config.toml
router_bias = true
groups_per_token = 3
norm = "rmsnorm"
beta2 = 0.99
Below are experts of layer 6 (counted from 0) of a mixture-of-experts language model. Rows are named router (the router's row for the expert), gate (a neuron's input weights, with its number), up (a neuron's input weights, with its number), down (a neuron's output weights, with its number) and show model dimensions 0-255. Each number is 200 + 30 x the weight over its row's rms, rounded and kept within 0 to 999.
Before each expert's rows: "comes after" lists some tokens at least twice as common just before its tokens as in all text. This comes from a sample of Wikipedia text that the model never trained on. Tokens count by the router's weight.

# expert 14
comes after: "20", "19", "–", " the", " F", "F"
router,261,194,161,183,205,187,212,185,212,174,215,234,250,194,202,194,181,206,202,191,214,191,186,208,139,217,214,163,183,226,163,284,182,209,216,176,219,207,200,248,280,166,243,196,284,218,156,233,246,226,190,224,213,251,150,125,243,207,194,163,148,153,191,240,210,182,200,185,191,193,211,139,226,212,241,162,255,229,188,228,168,234,243,201,176,192,185,219,237,179,228,245,180,212,221,159,193,237,229,129,198,209,189,225,247,155,182,236,177,198,222,215,243,168,226,185,188,219,160,212,198,237,216,180,202,169,217,187,178,156,164,183,189,176,191,248,240,178,200,235,230,191,169,179,198,159,183,214,223,248,142,189,228,229,221,218,179,113,229,167,140,233,184,244,232,179,188,255,199,214,162,166,220,197,206,210,213,171,183,198,237,208,214,156,168,160,231,200,176,167,216,194,227,197,174,228,190,238,181,185,171,200,214,198,252,209,217,224,231,188,207,196,226,213,164,202,196,210,108,221,203,167,181,160,231,162,188,206,237,194,157,137,200,183,182,213,237,230,231,209,210,191,198,214,185,213,207,176,169,201,164,235,251,191,198,206
gate1,182,191,183,195,171,210,219,188,240,178,231,200,165,213,176,212,184,223,207,260,208,187,222,174,198,225,208,187,194,218,174,231,188,226,239,280,161,206,184,140,240,174,245,194,140,251,128,227,178,215,211,196,211,180,224,162,170,182,208,221,189,207,185,222,204,190,117,159,222,241,194,208,201,202,179,215,191,137,146,221,242,170,200,216,172,219,254,190,150,193,204,211,173,261,167,215,208,212,182,159,172,168,178,231,212,158,214,200,152,200,151,197,199,187,158,233,158,194,219,212,218,172,190,182,211,209,157,205,223,225,179,200,272,193,224,198,233,176,174,204,209,212,236,185,219,163,199,206,197,160,172,225,199,204,216,201,181,195,188,210,219,224,164,198,225,231,206,214,197,142,188,203,200,193,153,108,172,178,145,179,249,188,144,233,173,178,254,200,198,225,176,190,174,220,137,248,235,213,156,167,186,197,206,149,177,166,158,203,167,184,193,123,228,207,197,207,191,179,165,289,201,244,230,220,195,179,199,177,189,153,238,232,264,157,192,231,159,242,216,233,157,239,154,173,194,216,221,203,221,163,172,231,207,248,204,198
up1,193,203,168,190,160,207,234,210,212,204,227,218,158,195,155,235,197,257,202,238,219,164,215,215,192,203,214,167,204,219,150,237,192,228,233,273,134,220,195,132,249,176,247,189,166,236,120,211,181,209,230,189,220,194,219,152,188,213,201,207,205,203,202,240,213,199,110,165,182,240,184,236,166,196,178,217,188,147,184,244,213,186,221,198,170,219,266,200,172,193,213,208,183,238,167,210,212,214,173,156,153,162,172,184,201,160,214,205,143,176,144,210,207,179,153,240,157,174,233,207,229,200,182,193,234,189,156,180,247,242,172,216,256,186,229,204,225,165,199,201,207,211,183,204,208,165,218,191,194,189,166,203,201,187,217,209,203,191,180,223,224,235,178,208,191,217,204,227,191,163,174,221,211,191,148,107,170,188,130,165,215,172,155,207,164,211,254,182,231,221,181,197,168,237,154,247,210,183,160,168,209,178,190,173,173,194,157,195,172,174,181,135,197,222,188,183,195,204,180,249,191,248,219,209,175,202,190,176,182,196,248,215,249,166,174,219,154,258,225,272,163,233,152,143,198,215,223,217,224,177,183,222,201,249,212,184
down1,206,234,172,133,167,213,175,222,201,230,183,165,233,100,191,192,236,254,208,221,206,204,178,250,233,200,234,174,170,221,189,244,223,192,129,227,149,177,182,163,241,214,174,221,183,236,200,206,241,161,160,173,233,234,233,156,150,168,188,151,153,210,207,221,180,192,222,224,202,203,220,183,132,175,205,181,215,165,194,229,223,185,165,230,218,144,183,194,193,185,187,202,199,150,225,189,206,160,186,164,166,191,196,237,223,198,216,203,228,187,172,196,213,202,229,205,230,168,163,205,195,170,216,199,190,194,147,178,204,232,215,213,163,207,223,257,192,227,241,201,140,221,226,224,218,202,205,196,217,209,120,220,280,222,199,214,232,243,175,177,167,225,164,243,207,174,126,165,243,204,230,176,222,229,210,220,219,208,199,194,179,218,173,237,161,222,284,211,193,222,176,178,199,170,161,212,205,218,191,217,179,177,225,216,209,146,178,145,230,214,203,203,238,270,179,171,165,187,212,220,193,136,161,238,215,197,150,196,223,169,263,149,171,180,235,163,233,173,170,209,234,206,195,214,212,194,187,208,158,239,237,200,160,210,169,197

# expert 110
comes after: "20", "19", "18", "17", "–", "16"
router,221,240,200,189,222,161,160,184,226,187,196,208,218,191,207,177,148,194,227,165,225,210,194,240,162,232,246,199,193,226,157,212,170,235,225,178,246,194,207,229,263,156,212,237,235,216,197,219,232,172,196,229,190,215,40,166,249,213,189,185,207,138,187,248,220,183,166,124,179,192,218,166,176,177,219,183,240,231,172,203,221,261,253,205,185,207,176,237,240,193,188,199,190,197,221,184,231,224,229,189,189,224,221,218,214,168,151,224,197,172,198,207,214,208,202,201,178,157,166,202,216,210,231,144,208,207,203,141,159,151,164,161,187,182,175,233,225,136,214,194,192,225,182,196,233,160,216,223,181,252,200,229,186,233,239,185,196,145,213,161,178,219,200,222,241,133,186,225,251,241,157,192,200,146,194,179,210,181,187,163,293,212,171,194,183,157,222,213,209,196,243,206,277,196,199,223,178,243,174,183,196,194,217,245,199,225,262,197,181,225,194,189,233,178,157,217,222,205,170,209,192,190,202,179,204,159,230,235,247,178,181,172,218,243,209,232,212,224,212,219,206,185,196,199,165,180,211,202,155,213,189,222,212,197,230,192
gate0,178,225,214,223,209,184,249,184,216,238,176,162,188,204,194,190,201,217,192,140,221,191,157,165,183,203,181,174,210,212,216,210,156,184,268,246,267,206,227,199,205,201,196,232,245,170,225,209,174,216,218,222,256,155,214,200,217,208,245,170,232,203,210,156,189,171,136,178,219,222,253,221,196,186,176,188,228,224,174,177,222,190,190,157,244,194,183,183,192,177,195,168,184,188,228,157,145,181,217,178,197,252,97,180,214,236,176,242,212,188,204,232,180,174,216,180,188,167,179,160,208,170,222,200,226,218,234,220,238,204,198,174,187,196,265,245,131,183,245,155,237,183,252,160,196,176,175,211,187,213,168,250,210,150,230,199,202,196,121,244,242,192,226,226,193,164,161,197,185,199,205,216,212,216,108,189,221,183,161,206,175,199,206,220,198,249,211,211,208,152,274,180,148,222,197,203,222,178,261,162,272,243,216,199,192,205,225,219,202,174,220,192,161,249,170,161,206,183,223,240,214,213,206,218,215,227,225,216,234,157,218,142,224,205,154,255,178,239,182,183,177,184,200,225,194,211,243,184,169,248,238,200,202,192,222,226
up0,154,258,212,222,193,190,229,185,210,223,180,169,161,203,204,160,204,215,212,187,223,210,167,184,208,191,178,188,200,215,215,208,148,180,248,264,237,214,199,199,199,202,198,225,255,142,226,194,175,212,243,217,249,145,210,212,218,213,214,177,223,163,217,177,207,191,137,172,251,229,269,238,190,178,159,210,241,250,192,158,214,185,198,164,225,191,167,180,186,192,197,159,197,178,229,164,129,154,214,193,187,236,112,192,193,229,209,232,191,185,200,223,195,192,196,165,178,141,189,162,196,186,223,184,209,217,219,234,195,200,194,204,202,204,238,220,131,166,250,142,245,192,277,153,203,152,180,240,186,212,185,243,232,141,225,197,227,187,151,249,247,207,233,247,187,178,148,167,184,223,206,191,207,235,114,182,222,192,163,222,184,185,193,216,197,250,189,195,202,156,257,199,144,244,209,197,209,197,269,169,285,263,206,228,189,208,185,207,198,176,217,200,189,216,207,179,210,183,237,250,206,212,215,224,210,233,198,222,228,150,190,151,210,210,167,236,189,237,195,170,182,218,182,246,215,211,221,185,191,224,214,202,183,203,240,201
down0,224,185,217,201,148,192,236,169,192,216,173,218,138,224,159,182,184,163,137,234,182,228,158,215,228,197,147,164,208,205,201,150,174,241,205,197,177,171,212,159,140,168,147,185,162,145,197,127,230,187,238,151,228,176,194,209,229,206,168,147,228,216,198,198,202,195,190,154,191,203,217,195,159,169,160,189,188,196,218,187,194,167,181,199,237,250,141,175,164,201,170,166,238,246,192,191,188,175,216,242,195,194,224,182,181,221,174,228,145,162,202,162,213,219,187,182,166,161,245,175,178,231,209,147,170,203,204,254,217,215,204,212,213,209,152,202,183,206,204,196,197,148,193,123,253,116,212,154,207,185,204,181,155,211,182,240,226,250,229,214,211,201,215,222,202,261,181,214,182,167,192,205,232,193,228,220,178,175,230,216,220,190,236,170,158,251,172,137,210,190,180,185,203,218,188,246,154,176,198,163,265,234,171,167,176,145,237,191,143,193,209,199,229,170,236,168,266,185,157,176,171,220,219,231,166,193,188,227,180,232,206,169,158,187,194,202,208,196,199,235,184,227,181,253,174,202,212,165,182,141,193,212,174,189,194,232

# expert 19
comes after: "-", "|", " the", " a", "\n\n", "=="
router,229,186,182,217,197,202,213,148,224,184,212,183,229,189,245,241,206,195,216,144,178,157,194,216,186,228,197,174,228,216,179,185,157,236,197,168,257,140,200,281,207,174,198,197,230,200,202,227,215,188,195,263,234,222,201,166,226,160,197,213,143,156,164,260,195,200,190,196,115,194,222,208,187,225,208,212,212,244,154,172,194,269,186,225,182,145,211,213,184,172,158,233,170,246,189,194,218,231,242,195,171,230,231,248,281,173,224,190,179,239,237,263,189,179,186,193,198,166,145,176,165,165,256,184,200,201,239,184,210,176,181,185,222,208,191,219,231,166,175,204,228,254,182,196,197,206,122,245,207,176,163,235,188,180,258,121,166,210,195,185,129,199,214,221,232,200,154,190,219,225,141,216,205,157,226,221,228,223,216,172,208,235,217,168,147,179,204,213,214,219,188,147,219,193,179,180,165,228,217,203,177,194,228,215,208,194,232,231,191,255,195,213,213,180,144,199,202,152,202,186,247,183,183,197,190,131,234,197,210,183,189,161,210,213,255,266,215,231,208,157,231,196,205,173,200,185,195,194,185,191,185,218,219,170,234,211
gate0,227,197,199,225,220,212,202,168,193,163,227,178,229,145,198,194,193,207,171,189,198,191,236,234,192,210,190,210,177,205,182,192,197,225,210,217,165,208,209,218,251,223,174,211,149,179,194,218,225,218,176,195,220,240,214,196,200,235,154,215,205,207,233,190,246,169,243,226,133,239,191,257,286,200,216,188,191,245,154,209,158,224,214,187,211,241,196,245,178,204,150,207,178,194,183,226,165,210,180,193,214,209,179,193,239,190,200,214,189,236,251,175,213,219,227,236,173,147,159,143,203,213,136,187,210,151,184,206,235,196,219,206,212,157,163,219,207,246,161,210,168,182,182,175,181,231,206,209,203,234,204,162,238,236,202,167,190,183,207,141,214,168,154,196,211,182,179,214,177,166,229,203,228,191,246,231,237,187,211,180,181,194,265,168,173,203,167,256,205,223,187,194,126,180,286,206,177,204,194,223,178,204,236,188,153,171,202,138,167,217,193,293,152,207,246,181,182,189,186,189,251,169,147,140,198,226,251,204,166,253,218,166,147,268,233,198,169,170,167,230,210,126,181,205,210,249,196,162,203,194,232,205,192,192,164,158
up0,181,172,208,117,175,180,205,223,199,225,182,201,179,202,181,210,207,185,228,179,211,197,228,180,230,207,207,206,208,211,237,192,183,207,194,203,227,184,174,179,192,195,235,173,234,180,182,151,129,208,227,194,186,128,186,215,187,192,222,186,206,183,178,196,173,253,155,197,243,170,195,185,146,184,186,189,178,172,199,167,181,204,183,209,206,197,217,167,208,191,179,214,262,195,210,199,253,170,205,199,208,204,192,171,167,247,231,141,210,196,212,266,207,222,238,186,214,274,235,230,170,202,235,222,200,239,227,170,163,239,177,173,150,177,234,229,167,164,301,210,235,209,196,196,226,175,169,171,181,181,178,224,196,156,183,214,201,231,201,205,241,196,290,192,179,208,208,192,229,186,167,193,133,174,171,178,188,172,193,229,209,208,175,229,208,197,281,188,192,175,227,187,282,187,106,211,225,160,209,207,207,202,173,188,227,201,199,269,242,178,181,163,242,217,178,170,239,252,218,222,171,227,241,255,174,191,170,207,207,156,177,247,215,127,195,199,212,238,217,153,192,225,226,180,188,173,197,274,208,254,186,182,205,237,225,237
down0,175,240,184,161,268,201,142,196,200,206,140,241,200,151,226,148,145,198,216,214,130,193,171,192,173,159,213,182,213,175,167,170,213,164,186,200,197,194,218,173,232,213,255,184,150,182,185,233,206,182,202,217,223,196,242,242,255,168,171,185,145,220,221,234,183,166,205,219,233,210,248,132,207,178,211,215,166,203,174,179,201,240,200,215,222,181,211,190,147,191,175,176,172,197,192,201,241,184,169,258,228,195,181,264,271,258,188,202,221,189,215,220,157,227,208,167,186,222,202,197,219,188,279,194,218,208,184,181,212,163,142,186,199,170,213,223,164,220,163,138,160,188,233,229,183,140,240,228,223,211,226,256,187,218,231,226,162,178,233,210,134,261,218,241,154,203,210,158,237,202,199,246,208,302,180,186,214,213,159,202,206,214,232,185,164,174,181,234,226,201,182,193,163,197,232,193,213,142,184,160,155,193,226,198,181,207,181,216,185,204,197,222,203,147,222,179,177,186,188,217,148,203,243,212,187,212,143,173,241,212,165,260,222,202,172,198,224,196,229,185,171,184,210,187,197,204,193,206,187,221,198,222,210,171,157,179